config.toml
num_hidden_layers = 13
hidden_size = 256
n_experts = 64
experts_per_token = 6
d_expert = 48
d_shared_expert = 128
hidden_act = "tanh_gelu"
moe_layers = [1, 2, 3, 4, 5, 6, 7, 8, 9, 10, 11, 12]
router_score = "sigmoid"
normalize_top_k = true
routed_scale = 2.45
balance_loss = 0.00529
balance_bias = false
n_groups = 4
groups_per_token = 1
init_std_router = 0.0398
lr_router = 0.000648
num_attention_heads = 4
num_key_value_heads = 4
head_dim = 64
vocab_size = 32000
norm = "layernorm"
norm_place = "pre"
norm_eps = 1e-06
positions = "learned"
qk_norm = false
attn_scale = 0.125
tie_word_embeddings = true
parallel_block = false
init = "normal"
init_std_qkv = 0.037
init_std_o = 0.046
init_std_up = 0.053
init_std_down = 0.053
optimizer = "muon_hyperball"
learning_rate = 0.00761
beta1 = 0.95
weight_decay = 0.0
lr_head = 0.00709
warmup_steps = 200
schedule = "wsd"
decay_fraction = 1.0
decay_shape = "linear"
final_lr_fraction = 0.0
batch_tokens = 65536
max_seq_len = 256
doc_mask = true
train_tokens = 293700000
max_steps = 4482
dataset = "wikipedia_en"
Below are experts of layer 5 (counted from 0) of a mixture-of-experts language model. Rows are named router (the router's row for the expert), up (a neuron's input weights, with its number), down (a neuron's output weights, with its number) and show model dimensions 0-127. Each number is 128 + 24 x the weight over its row's rms, rounded and kept within 0 to 255.
After each expert's rows: a language model's description of what the expert responds to. This comes from a sample of Wikipedia text that the model never trained on.

# expert 57
router [119 160 140 112 120 124 138 138 157 132  84 113 144  87  97 153 160 133 123 137 131 139 129 117 137 140 129 140 133 158 147 192 157 146 145 166 117  95 134 107 105 150 135 104 124 152 163  73 165 118 146 120 154 116 108 158 197 130 165 141 150 137 150  69  98 127 112 139 129  95  84  96 108 154  90 126 130 127 141 127 134 129 105 166 116 129  84 123 140 106 150 117 130 105 133 140 124 117  88 172 131  93 102 169 147 154 141 157 107 148  86 125 132 126  95 154 121 127 117 127 122 185 124  94 160 126 134 157]
up0 [ 86 116 145 112 121 104  78 144 102  95 103 138 117 147  95  88 122 117 138 132 125 141 126 141 174 125  82 149 128 144 161 121 118 129 145 176 126 155 170 114 120 140 111 102 113 136 140 141  96 103 143 151 109 112 136 145 134 166 161 184 137  96 161 103  91 142 122 110 100 167 108 130 119 105 147 146 161 163 116 134  98 146 123 126 102 121 120 163 129  96 137 101 129 114 148 116 129 170 154 151  97 120 135 125 129 139  92 141 111 140 173  88 108 154 128 124 130 147 110 137 112 138  94 141  97  84 158 134]
down0 [133 134 148 128 125  87 145 105 130 180 137 111 129 160 178 130 142 171 111 161 147 125  89  93 135  88 121 145 137 134 135 137  72 130 133 117 152 143 103 115 127 113 159 164  66 123 125 143 132 110 140  71  89 159 136  88 106 100 138 119 154 100 140 115 148 144  76 130 110 104 100 133 124 139 150 130 164  97 112  98 155 150 142  80 152 135 120 129 164 132 145 144 133 143 152 144  90 145 112 126 124 116 133 136 139 127 175 123  93 140 138  94 104 106 139  97 136  96  92 106 140  95 138 114  97 138  99 102]
What it handles: Table header words

# expert 62
router [ 91 124 129 170 143 130 129 152 136 163  90 114 114 110  85 153 148 145 114 128 133 142 150 127 131 120  91 109 111 134 125 109 109 146 163 140 103 137 126  98 111 156 162 132 194 114 133 141 125 104  84 101 119 128 110 118 153  90 124 147 157 135 104  94 168 130 142  92 143 102 138 160 102 153 147 163 120 129 161 137 144 154 128 156 156 157  97 158 151 143 110 104 126 122 126 135 130 142 161 143 121  92  95 110 104 147 122 169 105 116  75 154 127 168 115 120 102 103 130 132 130 148  99 112 162 119 138 154]
up0 [106 131 164 127 141 126 193 152 169 125  70 158 114  81 140 106 125 117 140 158 158 105 135 119 165 162 149 140  87 136 160 146 138  89 185 107 118 141 165  95  86 121 147 131 139 131 147  77 124 124 144 126 177 136 179 141 140 128 150 119 156 121 106  94 145 107 121 156 125 144 120 123 102 129 130 124 156 106 118 126  95 130 121 133 132 114 115 142 154 121  82 189 164  69 131 142 159 160  97 143 117  99 107 122 106 141 137 124 123 157 110 124  82 154 164 132 110 120 141 140 114 131 157 130 134 134 122 108]
down0 [116 117 138 141 100  72 127 160 117 112  79 147 121 118 108 120 167 117 131 162  98 137 155 113 151 144 120 114  83 124 180 148  97 141  63 162 123 111 126 129  94  97 158 147 167 128 154 151 165 114 108 133 115 123  88 148 133 150 141 118 156 178 126 117 132 121 150 145 131 115 191 119 120 124 105 138 115 137  74 108 139 128 121 117 141 126 133 154 149 140 133  89 119 144 124 160  80 127 136  88 133 183 146 157 120  92 140 150 170 118 132 118 151 128 123 129 145 180 117 135 132 149  90 122 119 117 154 157]
What it handles: Table codes, Thai bytes

# expert 15
router [149 130 129 169 118 121  72 113 155 140  83 182 139 135 125 129 144 108 152 124 124  98 135 104 133 141  99 190  82 134 138 132 148  98 180 169 117 127  99 114 214 132 163 151  97 148 173 135 144 116 143 123 136  96 126  95 174 163 126 110 145 115 201 124 105 117 140 102 119  98  73 119 102  85 107 118  89 125 144 122 154 150  99 142 114 123 138 179 100 161 123 151 113 130 115  99 146 133 126 120 156 111 147 156 156 144 111 144 137 112 110 107 128 124 158 124 135 114  91 163 142 155  92 134 136 105 120 123]
up0 [127 127 168 107 143 165 142 144 127 129 147 161 128 134 121 141 143 149 103 115  85 135 156 143 163 130 127 160 146 100 123 155 145 151 127 107 108  98 148 121 117  85 151 121 125 118 128  89 142 106  80 137  82 152 138 113 152  70 152 132 161  85 173 100 164 100 146 126 125 124 114 134 134 132 135 154 134 116  61 122 135 149 135 136 153 123 120 105 109  93 117 121 163  77 124 112  97 176 161 144 131 138 131 159 112 189 110 151 146  96 155 146  92 131 107 134 163 135 132 108 130 148 145 151 105 133 123 135]
down0 [123 204 202 151 161 104 135 128 132 156 105 168  86 112 132 144 125 105 130 135 111  97  81  95 125 138 117 121 141 137 153 140 126 155  99 133 123 124  86 136 155 107 122 107 148 151 104 116 136 123 128 136 140  95 141 126 140 111 129 137  95 116 146 136 128 140 149 122 127 150 124 175 106 139 171  91 139 110  51 134 102 175  79 118 127 106 147 130 107 101 141 109 110 183 106  85 125 110 138  97 108 113 110 104 103 179 155 147 162 149 127 123 133 165 131 121 113 125 113 131 128  99 142 167 148 123 117  91]
What it handles: Prepositions and section breaks

# expert 59
router [157 146 137 152 132 115 131  99 132 150 122 139 122 117 149 149 143 126 138 104  72 118 159 162 186 123 106 141 176 145 107 141 116  84 164 150 104 107 119 129 134 118 144 104 133 123 122 126 113 153 136 139 140 154  52 130 141 106 179  83 142 133 158 101 133 162  96 102 117 143 102 132 176 133 137 150  73 109 131  90 154 111 124 130 106 109 146 112 139 173 163  78 111 122 116  88 179 130 146 107 146 129 111 170 163 149 134 155  97 113 181 124  79 165 155 144 139 117 123 122 100 165 130 154 124  67  94 123]
up0 [131 133 115 167 149 124 124 125 172 163 140 184 133 100 106 162 138 153 124  99  88 145 163 138 142 126 128 126 150  95 171 124 118 143 140 137 120 138 129 118 172 129 112 125 134 120 168 119 114 118 133 144 110 159  97  80 130 165 176  86 141 119 132 155  83 113 155  85 139 148 116 110 149 167 109 176 147 149 109  69 153 110 132 132 129  94  83 125  99 151 120 136 141 128  97 138 131 121 170 131 148 142 112 137  90 139 129 158 119 108 139 155 100 111 137  91 144 138  88 134 113 131  71 219 152 101 141 127]
down0 [118 104 141 155 114 171 112 146 135 138 135  82 147 104 135  76  94 110 126  96 134 108 127 121 190 108 125 137  92 119 112 133 109 131  93 122 137 133 152 156 143 149 123 138 115 137 132 143 174 140 136 115  98  88 120 107 108 118 135 133 148 136 135 133  93 119  87 150  92 148 166 165  91 118 143 142  95 113 146 155  79 109 146 124 126 130 133 151 117 134 146 131  84  87 137 141 126  83 108 117 160  80 150 143 128 139 110 115 101 141 123 128 106 148 152 175 174 127 112 138  81 125 145 100 126 146 143 124]
What it handles: Verbs after subjects

# expert 12
router [112 142  95 165 152 106  87 144 160 116  96 119 138 103  93 139 121 121 119 128 131 130 102  97 133  96 127 162 138 136  89 141 172 107 174 124 133  92  96 101 124 128 165 140 113 148 178 118 119 152 146 157 145 164 120 131 139  99 138 119 158 120 121  90  99 149 151 147 102 105 121  78 119 165 139  73  99 136 147 125 159 122 114 130 165 115 101 126 133 130 110 126 156 102 118 132 146 133 110 142 129 126 108 159 133 102 145 128 154 108 150 147  71 113 135 162 143  95 115 145  71 186  89 142 152 131 145 121]
up0 [108 110 138 140  55 109 173 125 194 133 122 114 165 121 108 152 146 128 113 132 106 144 128 101 108 152 137 124 124 134 117  95 151  92 125 138  83 134 121 130 114 147  98 113 135 174 138  93  84 118 134 114 162 107 125 103 163  94 114 140 141 113 133 134 119 111 138 100 128 153 148 128 163 149 120 110 100 131 114 115 134 139 103 103 156 126 148 124 133  91  89 160 158 129 113 146 106 138  97 120 149  84 132 101 137 110 138 125 120 119 110 117 156 119 133 183 134 138 112 105 125 164 113 133 139 120 130 146]
down0 [148 121 116 148 122 146 160 139 158  82 139  88 120 127 164 113 143 118 130  96 149 122 102  99 157 154 180 121 182 187 141 114 143 122 154 110 120 113 152 170  99 155 152 135 110 129  85 132 128 129 139 106 123 123 108 108 123  94 120 108 133 128 126  91 107 140 143 118 120 157 128 133 157 185 165 126 116 125 119 159 137  98 118 103 170 102 134  88 111  96  99 123 125 146 160 143  94 117 140  92 131 163 183 112 119 124 134 119 117 141  85  88 132 164 124 116 141 123 135 134 115 133 146 133 132 165 123  79]
What it handles: Relational prepositions

# expert 51
router [122 130 151 148 128 102 124 136 123 134 108 133 164 140 113 138 173  72 101 122 107  83 102  94 109 114 127 131 145 144 125 173 154  91 156 152 135 141 128  63 111 115 109 153 148 153 144 122 104 108 121 128 121 152 100 123 120  99 146 126 125  97 142  71  87 130  99 149 109 159 125  81 120  83 121  96  93 120 102 159 115 134 128 153 151 106 109 112 124 130 112  90 147 126 110 107 157 153 133 130 180 140 120 123 108  93 133 145 168  93 103 108  74 116 185 145 161 114 112 129 137 147 124 163 132 107 100 119]
up0 [154 136 141 146 129 129 141 141 136 101 119 134 124 186 139 128 149 107 110 118 107 141 112 170 123  83 141 118 116 154 114 151 104 112 120 144 118 104 123 146 163  95 126 130  94 103 148 118 108 134 182 169 129 132 127 147  87 108 113  61 123 146 140 108 149 137 130  94 109 166 157 111 115  88 113 129 104 107 117 102 122 109 100 153 168 156 117 131 115 151  98  71 107 118 149 109 157 117  92 115 165 113 146 135 137 110 117 122 136 121 122  85 164 129 167 146 117 174  76 138 113 123  93 159 159 153 100 125]
down0 [ 98 121 177 104 135 145 149 126 128 148 161 118 103 125 112  90 149 153 164 114 123 132 114 127  92 166 150 134 106  90 122 131 144 115  99 120 135 100 120 135 144 142 105  97 128  97 112 149  90 163 129 117  83 140  90 146 129 113 133 116 171 170 110 142  94  85 151 100 155 147  98 125  89 151  89 110  97 164 148 111  75 132 120 155  93 137 158 106 120 126 154 127 118 151  99 158 132 157 124 139 172 128 158 169 121 102 134 141 143  95  74 107 175 149 153 101 141 138 123 132 102 134 134 105 126 102  89 130]
What it handles: Line-start table and list marks

# expert 58
router [117 138 196 141 129 105 111 122 144 112  95 148 135 143 130 129 154 142 129 108 127 134 119 141 146 111 129 152 166 156 139 131 129  87 148 151 137 124 108 135 143 102 146  96 114 108 149 125  99 139 141 108  90 146 107 145 140 162 164 104 146  72 162 138 135 158 125  64 125 151 130 125 197 116 116 120 112 147 171 125 135 125 144 114 120 121 133 105 140 166 171  92 160 130 109  92 128 119 110  92 159 114  96 187 128 126 166 155 100 109  95 132  67 169 111 131 150 134 112 155 113 144 100 130 129 119 124 128]
up0 [116 117 146 138 146 149 126 167 193 114 118 158 112  84 133 119 120 146 121 145 128  99 126 124 137 119 121 127 117 134 123 114 111 133 121 119 161  90 166 148 135  95 122 138 142 112 129 162 147  93 151 101 139 131 108 107 112 121 125  91 158  65 141 116  89 114 149 117 135 108 156 107 134 152 133 111 183 158  71 127 169 125 119  89 136 149 112 138 149  84 145 124 112  74  64 112 138 107 129 139 124  95 138 140  92 122 139 150 116 120  66 118 114  93 134 177 113 141 159 146 109 131 146 143  89 173 133 126]
down0 [139 172 109 123  91 113 141 123 142 136  95 129  83 150 115 138 100 132 121 135 154 120 140 125  87 143  99  94 123 118 125 130 138 115 136 140 171 127 106  64 143 175 159 109 152 138 125 132 102 135  95 120 160 107 130 102 125 118 125 142 100 100  97 123 101 100 100 147 146 159 142 144 120 139 115 160 146 176 132 167 142 137  85 113 145  71 171  99 127 135 134 122 132 174 125 143 138  87  86 125 135 149 110 122 146 117 102 123 166 140 124 147 116 110 170 113  99 113  98 118 104 126 135 136 124 183 119 165]
What it handles: Main verbs and auxiliaries

# expert 19
router [136 132  98 133 153 101 131 151 156 137 153  99 132 123  88 137 157  87 117  95 117 132 117 153 139 146 129 140 153 145 103 150 135 113 142 139  97 100 123 130 119 125 171 137 109 167 189 128  75 111 146 117 150 135 120 106 166 159 135 110 120 177 138 100 140 173  97 108 154 145 113 133 161 121 148 105 153  72 137 128 145  83 129 149 169 105 136 143 122 118 163 122 187  71 127 115 141 119  93 113 148 144  88 158 142 117 152 140  72 114  74 119 120  90 132 156 138 120 149 155 126 158 105 151 178 139 112 128]
up0 [ 76  96 116 137 125 117 112 133 147 148  79 134 159 132  91  86 130 166 111 109 101 139  82 109 152 100 120 167 107 138  98 123 165 135 165 109 138 107 169 140 130  92 167  96 127 124 101 143 140  87 137 138 152 118  84 127 155 126 151 165  96 119 134  64 112 180  91 135 105 135 127  98  80 153 129 156 140  97 112 138 126 117  91 103 139 128 124 161  88 168 130 146 186  73 123 144 123 112 160 125 139 133 115 127 139 148 144 138 134 138 141 124 131 120 112  97 125  84 130 115 128 141 108 138 169 112 123 128]
down0 [142 106 144 145 112 137 140 176 116 102 124 168 115 107 121 115 154 130 145 113 112 120 122 123 111 162 139 119 189 123 143  98 114 106 109 164 143  77 137 157 110 132 116 159 131  71  87 113 126 111 158 122 105  93 119 106 117 136 131 163 178 139 133 146 154 137 146 144 145 142 152 124 125 154 131 142 130 161 109 170 107 143 170 125 189  79 146 135 119 113  96 121 110 118 155  93  80 105 147 130 158 134 128 119 130 136 135 167 118 141 110 102 119 175 175 148 129 153 163 134 153 128 121 135  85 140 137 149]
What it handles: Phrase-closing words

# expert 52
router [139 130 107 156 133 106  78 155 149 129 134 123 138 120 147 130 136  85 123 154  97 138  94 121 150 116 102 175 139 122  95 137 130 140 162 135 125 129 155 122 126 122 161  98  97 112 161 135 116  78 148 138 171 152 155 127 131 123 203 141 110 114 168 146 136 127 108 104 120  97 119 109 175 120 158 125 123 132 112 148 112 122 120 134 113 146 169 158 108 139 131 133 136  96 100 113 161  97 106 128 140 118 110 163 140 146 176 150 108  91  73 163 167 121 141 147 145  99 130 177 111 129 134 135 117 131 135 158]
up0 [ 78  98 115 127 129 163 135 116 161 141 119 206 102 104 131 153 147 122 103 106 172  88  83  88 117 126 114 175 124 108 119 131 150  98 113 136  91 154 134 152 134 138 135 155 143 144 124  68 106 102 133 123 197 161 152 148 121  91 175 112 140 128 131 153 124 136 160 155 105 102 128 105 105 132 138 133  76 139 116 117 154 118 100 120 127  62 126 129 124  99 139 110 101 157 111 113  99 139 113 155 131 134 136 116 152  98  98 125 171 142 134 162 124 161 102 169 118 110 118 158 133 109 114 122 137 112 146 136]
down0 [127 131 154 160 134 140 151 123  84 133 140 149 131 144 113 138 141  87 154 103 131 103 130 126 138 117 145 161 120 127 127 121 175 161 120 151 139 174 107 124 147 135 129 135  74  92 123 103 173 129  99 147 151 129 113 149 108  92 145  88 108 101 123  94 143 113 143 150 153 125 122 107  91 142 155 109 104  94 139 105 149  83 156 159 123 145 148 146 157 126 181 155 149 130 160 121 141 134 156 172 129 108 138 107 123 140 124 131 128 113 127  82 134 109 110 134 126 111  83 172 121 165  95 139  46 116 142 150]
What it handles: Articles, be-forms, one

# expert 46
router [135 119 135 162 120  95  93 161 130 139 112 138 150 104 101 131 110 112 106 131  62 126 137 145 123 110  94 168 165 178 100  98 124  98 113 131  94 101 115  80 101 123 159 119 100  94 142 101 109 127 121 134 153 133 130 130 135 141 118 121 156 124 168 106 115 111 169 151 121 144 157 108 118  77 143 122 118 137  89 105 132 151 150 123 125 103 129 114 135 119 174  90 126 146 110  82 145 130 109 136 190 125 107 162 109 157 145 142 126 132 159 148  94 104 157 170 178 113  96 123 133 161 113 123  87 102 121 156]
up1 [108 125 134 142 115  97 114  88 157 170  99 110 128 110 138 134 122  95 173 123 147 120 165 138 157 134 142 152 175 140 101 139 157 127 134 155 122 119 129 115 126 163 126 101 136 142 179 139 149 121  84 157 154 154 115  97 133  92 132 131  97  85 122 141 126 136 190 165 141 110 130 114 182 109 103 142 134 140 121 106 112 135 112 118 148 145 135 143 110 141  91 124 144 145 139 133 133 114  84 157 131 153 102 142 136 176 137 186 118 154 151 135  79 124 101  95 160 170 115 119 107 154  85 142 116 178 120 154]
down1 [159 121 104 136 122 134  91 145 149 138 150 176 130 151 136 110  69 171 113 120 118 138 120 119 102 113 107 140 102 108 128 146 124 118 141  58 143 133 135 164 135 151 177 139 153 131 101  87 145 114 133  77 108  98 149 189  99 101 179 168 149 159 117  93 129 133 171 104 164  93 159 123 143 169 108 154 130 140 157 139 131 125 118 130 113 137 160 129 111 125 170  89 162 148 119  94 103  98 116 154 145  91 128 150  88 118 166 134 124 113 128 119 163 126 119 142 110 160 176 136 128 149 102 125 112 109 124  94]
What it handles: Directional prepositions

# expert 56
router [116 200 162 142 119  72 119 143 144 145 112 117 160 125 128 136 129  99 113  97 102 161  91  72 143 128 103 130 106 162 140 104 122 112 109 191 114 109 131 141 129 171 141 125 115 117 147  77 139  81  98 152 126 109 101 180 164 105 149 138 145 150 141 100  86 130 143 115 143 102 124 110 104 121 144 137 122 126 140 160 150 140  82 164 120 143  97 138 134 106 166 102 124 144 133 147 130 151 185 155 142 139 133 149 169  84 117 128 199 151 104 146 112 144 143 174 137 157 156 130  83 153 107 100 121 126 150 119]
up0 [124 132 128 125 129 164 153 119 109 157 116  70 146 104 131 125 112 155 118  96 114 117 170 145 141 141 101 126  89 173 135 127 152  97 145 133 139 100 178 100 103 126 113 163 123 158  94 136 146 145 118 148 123 113 135 128 138 114 131 155  86 166 125 118 126  73 159 136 163 141 137  98 114 103 142 162 157 142 127  95 155 122 108 149  74 109  96 124 138 131 169 125 133 124 126 142 125 161 183 157 118  85 129 127 126 165  74 169 102 135  77 124 138 142 125 187 162 129 100 117 167 139 107 113 124  85 122  85]
down0 [129 130 118 109  77 119 111  78 127 112 144 141 142 132 116 154 174 131 132 126 134 115  91 156 143 157 152 126 144 104 128 151 108 153 111 145 121 159  95 172 139 150 114 120 137 131 131 126 116 121 100 108  94 127 150 146  81 149 131 144 128 130 118 164 125 153 158 128 122 133 128 167 129 150 147  74 140 165 115 106  98 175 148 109 111 122  90  92 124 143 159 142  95 170 129 155 110 129 134  90 151 148 130 154 150 102 110 101 139 146 146 133 149 132 133 151 143 168  98 133 152 119  85 126 134  87 143 123]
What it handles: Institution name words

# expert 2
router [137 125 128 144 130 123 106 125 145 126 175 133 103 131 141 136 146  98 119 140 128 140 145 137 129  99  94 121 158 164 104 128 144  93 164 147 120 139 105 159 142 105 154 134 158  96 164 166  93 121  83 150 148 113 117 131 132 144 175 122 134 136 153 117 150 168 142 124 133 133 108 133 186  70 188  81  99 119 117 100 132  96 100 191 127 113 111 150 156 110 125  63 107 125  94  97 138 140 125 118 128 151 159 155 140 154 153 119 125 103 147 122 125 130 157 141 109 120 141 153  71 108 129 146 145 131 124 146]
up33 [122 111 159 102 116 117 181 110 127 122 126 145 118 123 109 135 184  90 152 149  93  94 137 147 106 109 123 126 111 129 124 132  92 114 151 130 130 191 157 158 101 140 100 125  78 122 163 134 164 121 118 140 123 114 191  92 119 141 108 105 151  94 119 146 100 122 126 110 131  96 163 121 150  93 112 139 129 137 127 150 179 141 135 175 128 153 115 119 116 101 146  76 149 122  97 121 150 127 134 143 103 148 114 148 142 120 175 118 143 174 126 138 100 146 120 121 148  99 105  85 120 137 135 151 140 145 156 127]
down33 [140 106 141 149 134 118 123 109 123 154 122 124  90 116 112 126 155 123 110 110 148 145 135 108  95 147 126 126  97 137 118 162 153 143 119  93 135 133 160 162 119 136 114 147 155 140 116 100 164 109 103  85 144 140  97 128 109 122 105 136 137 171 108 181 134 171 103 137 137 104 134 134 135 139 137  94 106 110 198 149  89  91 170 134 146 108 153 180 134 124 110  87 112 104 130 134 104 137 118 131 100  73 133 147 122  91 119 156 130 135 143 118 191 134 130 125 135 175 128 129 126 114 109  73 112 146 141 162]
What it handles: Word starts, apostrophes

# expert 6
router [120 124 131 146 142  96  92  92 154 121 128 151 117 119 148 140 120  88  90 100 142 137 121 109 146 134 101 129 153 138 110 143 117 108 112 143 101 127 131  96 114  94 173 137 132 108 157  97  62 146 132 153 133 115  87 123 150 156 193 116 114  55 137 115 112 134 108 151  93 158 129 127 140 139 148 122 138 105  79 128 120 105  82 148 109 107 149 127 146 122 137 121 149 110  89  90 165 143 107 146 150 127  85 168 156 153 137 115  94 128 109 145 114  92 103 142 139 118 136 124  96 163 104 129 102  97 126 137]
up33 [137  99 138 122  88 128 136 112 142 157 100 108 126 121 128 142 126 147 132 127  71 112 148 105 138 108 109  97 142 116 120 115 109 135 104 142 127 146 146 106 113 156 137 147 138 128 135 115 145 100 119 118 161 115  80 112 132 165 130 103 137 180  95 125 191 129 146 120 145 148 132 145  96  99 128 142 167 158 101 110 198 120 134 116 135 152 163 150 147 139 115 116 169  95 121 122 101 108 163 145 115 129 131 160 100 149  86 131 147 111 116 156 120  98 121 104 120 126 110  93  69 114 159 129  95 167 134 114]
down33 [139 151 168 104 116  91 171 131 120 152 115 139 156 107 154 103 147  97 120  96 163 157 105  95 118 114 135 139 148 117 141 106 106 138 143 120 173 130 136 116 124 110 150 133  89 152 141 130 142 122 128 130 151 137 160 130 106  95 150 130 150 121 144 128 143 159 101 157 122 120 159 120 150 112 171 141 115 109 158 124 134 143 155 155 136 133 152 138 147 124 128 129 124 101 139 118 115 123 160 117 159 116 154 136 138 126 130 175  95 130 128 106 124 149 137 124 121 106 149 163  78 109 153 143 155 157  99 102]
What it handles: Prose continuation words

# expert 22
router [133 164 143 145 149  98 123 122  83 166 102  71 135 126 115 166 110 114 145  80 104 157 110 130 115 116 118 154  94 163 150 151 135  97 139 111 115 108 158 130 128 143 145 122 113 129 155  91 122 129 158 123 146  91 120 121 105 140 154 148 147 129 124  95  96 114  85 161  99  69  99 102  94 130 138 102 118 125 108 119 138 103  96 172 125 123 123 136 149 149 126 111 146 110 147 110 142 124 143 120 188 115 134 139 153 133 161 145 141 109 132 151 114 131 153 142 151 107 137 160 114 143 129 115 130 120  74 120]
up0 [148  92 137 142 126 130 123 124 168 100 110 141 139 162 144 165 121 157 108  92 116 126 149  90 189 133 124 175 155 100 122 118 125 111 140 120 118  83 117 128 131 145 179 124 100  99 137 127 146 124 126 119 121 141 128 120 158 121 127 127 153 109 160  66 168 139 115 133 112 118 162 116 116 112 171 157 105  74 145 163 161 121 126 107 113 112 135 136 139 111 142 139 153 119 136 122 133 119 110 163 101 148 147 108 146 121 160 117 147  55 172 134 135  76 104 121 150 102 108 118  90 129 113 119  90 116 146 129]
down0 [ 94 104 128 153 143 144 115 109 107 100 145 140 160 100 145 124 121 141 104 148 127  86 114 137 119 153 104 104 132 148 131 125 153  94 119 113 124 111  97 152 145 100 135 123 164 134 185 140 136 131 131 122 103 142 127  99  54 124 130 158  92 174 144 148 109 108 121 104 148 123  95 160 130 147 137 178 118  82 146 153 139 136 171 111  93  80 103 112 127 133 132 127 107 169 134 166 120 147 141 114  98 142 132 132 120 168 111 172 156 169 113 173 140 201 146 155  89 140 146 112 114  97 157 160  92 124 121 152]
What it handles: Nouns after determiners

# expert 7
router [124 159 127 139  94  93 131 118 137 128 111  86 139 105 141 188 193 109 133  99 128 126  82 108 164 154  69 102 103 164 109 114 133  94 137 128 120  91 103 136 193 133 143 102 165  99  91 144 123 110 105 117 108 142  89 140 115  97 135 115 121 142 125 115 159 110 155  71 140 160 155  91  85  96 128 121  98 121 131 150 135 122  69 172  92 107 102 147 157  98 141  95  90 147 142 129 127 149 149 160 173 155 139 116 109 159 136 161 111  96 176 134 175 139 124 158 158 117 125 141  89  99 112  95 133 147 125 138]
up33 [106 146 125 175 142  87  84 170 117 137 154  91 111 139 104 167 200 150 100 137  76 138 114 157 121 145 101 107 164  91  84 129 130 115 123 143 122 101 127 112 152 119  98  98 160 119 130 134 107  87 104  98 162 129 140 139 109 143 117 104 107 140 129  71 144 150 124 127  92 139 160  94  99 122 150  96 130 131 105 154 105 155 144 132 137 131 104 136  94 131  93 123 127 111 143 111 143 146 124 155 121 126 111 118 170 174 168 138 130 112 117 109 157 119  96 100 137 131 156 148 108 106  87 125  73 190 139 125]
down33 [149 158 155 112 143 114 145 132 150 172 129 128 110 104 143 158 149 142 111 136 118 117 112 106 148 146 200 116 112 119 115 149 153 126 134  97  97 125 144 125 113 150 155  74 131 117 121 180 160 171 125 125 114  88 166 127 112 109 119 147 104 134 178 144 153 118 129 148 126 153 104  89 119 128 118 128 107 117 128 101  86 123 113 147 117 114 128 100 176 153 147 137 120 126 157 161 116 104 122 105 110 120 129 123 103 137 107 120 129 161  89 146 149 168  92  97  97 109 122 127 150 113 142  62 141 106  91 113]
What it handles: Apostrophes and content nouns

# expert 10
router [ 86  96 109 146 137 109 121 116 150 166 127  78 167 115 137 101 129 143 138 126  92 158 120 108 147 121 109 156 135 121 106 132 132 109 149 129 108 124 116  77 107 118 124 100 110 137 144  90 121 123 144 116 115 187 130 147 162 148 137 116 132 145 130 112 111 110 146  95 129 131 113  79 137 120  97 128  92 134 152 126 172 152 134 123 114 106 120 117 131 136 132 120 154  85 122  65 146 133 150 129 164  77 120 142 113 140 133 193  99 146 112 143 134 140 147 149 122  98  74 167 141 149 129 119 150 103 133 129]
up0 [116 127 115 114 125 116 100 151 146 190  92 109 171 106 104 143 126 182 132 114 158 109  89 130 145 170 121 101 143 103 120 151 122 101 154 105  85 149 137 106  77  99  75 117 150 131 156 128 104 123 135 123 130 155 155 107 159  79  81  90 137 124 166 172 147 111 131 144 150 145 126 117 140 132 138 145 123 132 135 134 143 164 129  68  91  53 113  78 184 148 106 134 127 157 116 148 139 161 148 117 149 112 125 165 113 120 151 116 125 139 148 116 131 166 119 103 120 130 149 132 136 147 104 154 142 133 149  94]
down0 [121 187 108 106 105  94 134 142 101 132 128  78 144 109 126 149 121 132 113 113 109 153 133 154 141  65 140 127 146 131 121 139 146 138  58 141 148 120 130 123 113 128 164 129 136 135 196 108 117 136 191 105  90 141 114 123 139 138 129 119 157 100 113 126 138 154 163 147 128  89  98 134 167 105 118 144 109 154 138 146 144 144 144 141 122  80 139 109 166 121 141 108 144 109 119 134 113 129  77  82 133 168 139 121 130 122  81 153 112 135 187 117 126 114  83  91 108 123 124 137 143 134 139  91  98 148  81 108]
What it handles: Line ends, table numbers

# expert 20
router [145 127 164 141 125 128  81 101 169 142 116 137 131 137 114 144 136 156 118 113  86 104 101 125 152  90  45 161 179 111  94 153 154  59 147 182 106 103 144 109 105 120 144 107 172 107 151 114 110  94 133 128 170 150 100 112 157 130 154  95 131 155 137 130 129 148  98 122 143 139 109 100 125  66 143 143 129 112 131 117 158  99 134 125 134 135 172  98 145 133 136  92 157  99  99  86 135 139 127 105 140 117 100 157 140 132 138 142 142  92 168 127  97 131 128 148 141 139 130 111 109 131 129 178 139 116  98  97]
up0 [150 116  86  73 172 122 126 125 156 151  95 102 111 159 146 139 150 167 109  97 125  82 136 117 143 152 103 174 104 138 124 132 121  98 150 131 150 109 121 139 123 143  91 135 156 133 165 102 101 115 120  98 119 101 138 124 144 113 148 141 137 102 120 144 171  68 150 146 180 137 130 144 125  78 107 112 136 111 149  84 161 142 125 127 110 150 135 124 123 109  83 137 169 133 154 107 139 125 164 118 117 158 102 119 101 104 101 130 123 139 153  82 139 105 118 141 146 131  88 101 128 136 145 150 124 121  89 152]
down0 [128 132 140 140 127 129  83  98  98 123 123 142 161 136 176 124 152 145 145 123 137 129  99 165 110 174 171 130 112  94 160  72 110 103 140 138 137 135 153 110 100 134 160  79 141  59 133 129 116 137 117 133  96 113 138 151 135 150 119 168 110 141 132 105 135 145 135 139 131 123 161 104  90 136 126 139 121 127 146 130 126 142 113 109 137 159 123 145 121  93 144  97 109 119 134 131 143 130 130 124 141 145 154 118  99 159 114 127 112 138 121 105 160 130  83 111 153 112 147 119 185 120 119 125 122 148  82 101]
What it handles: Biography action verbs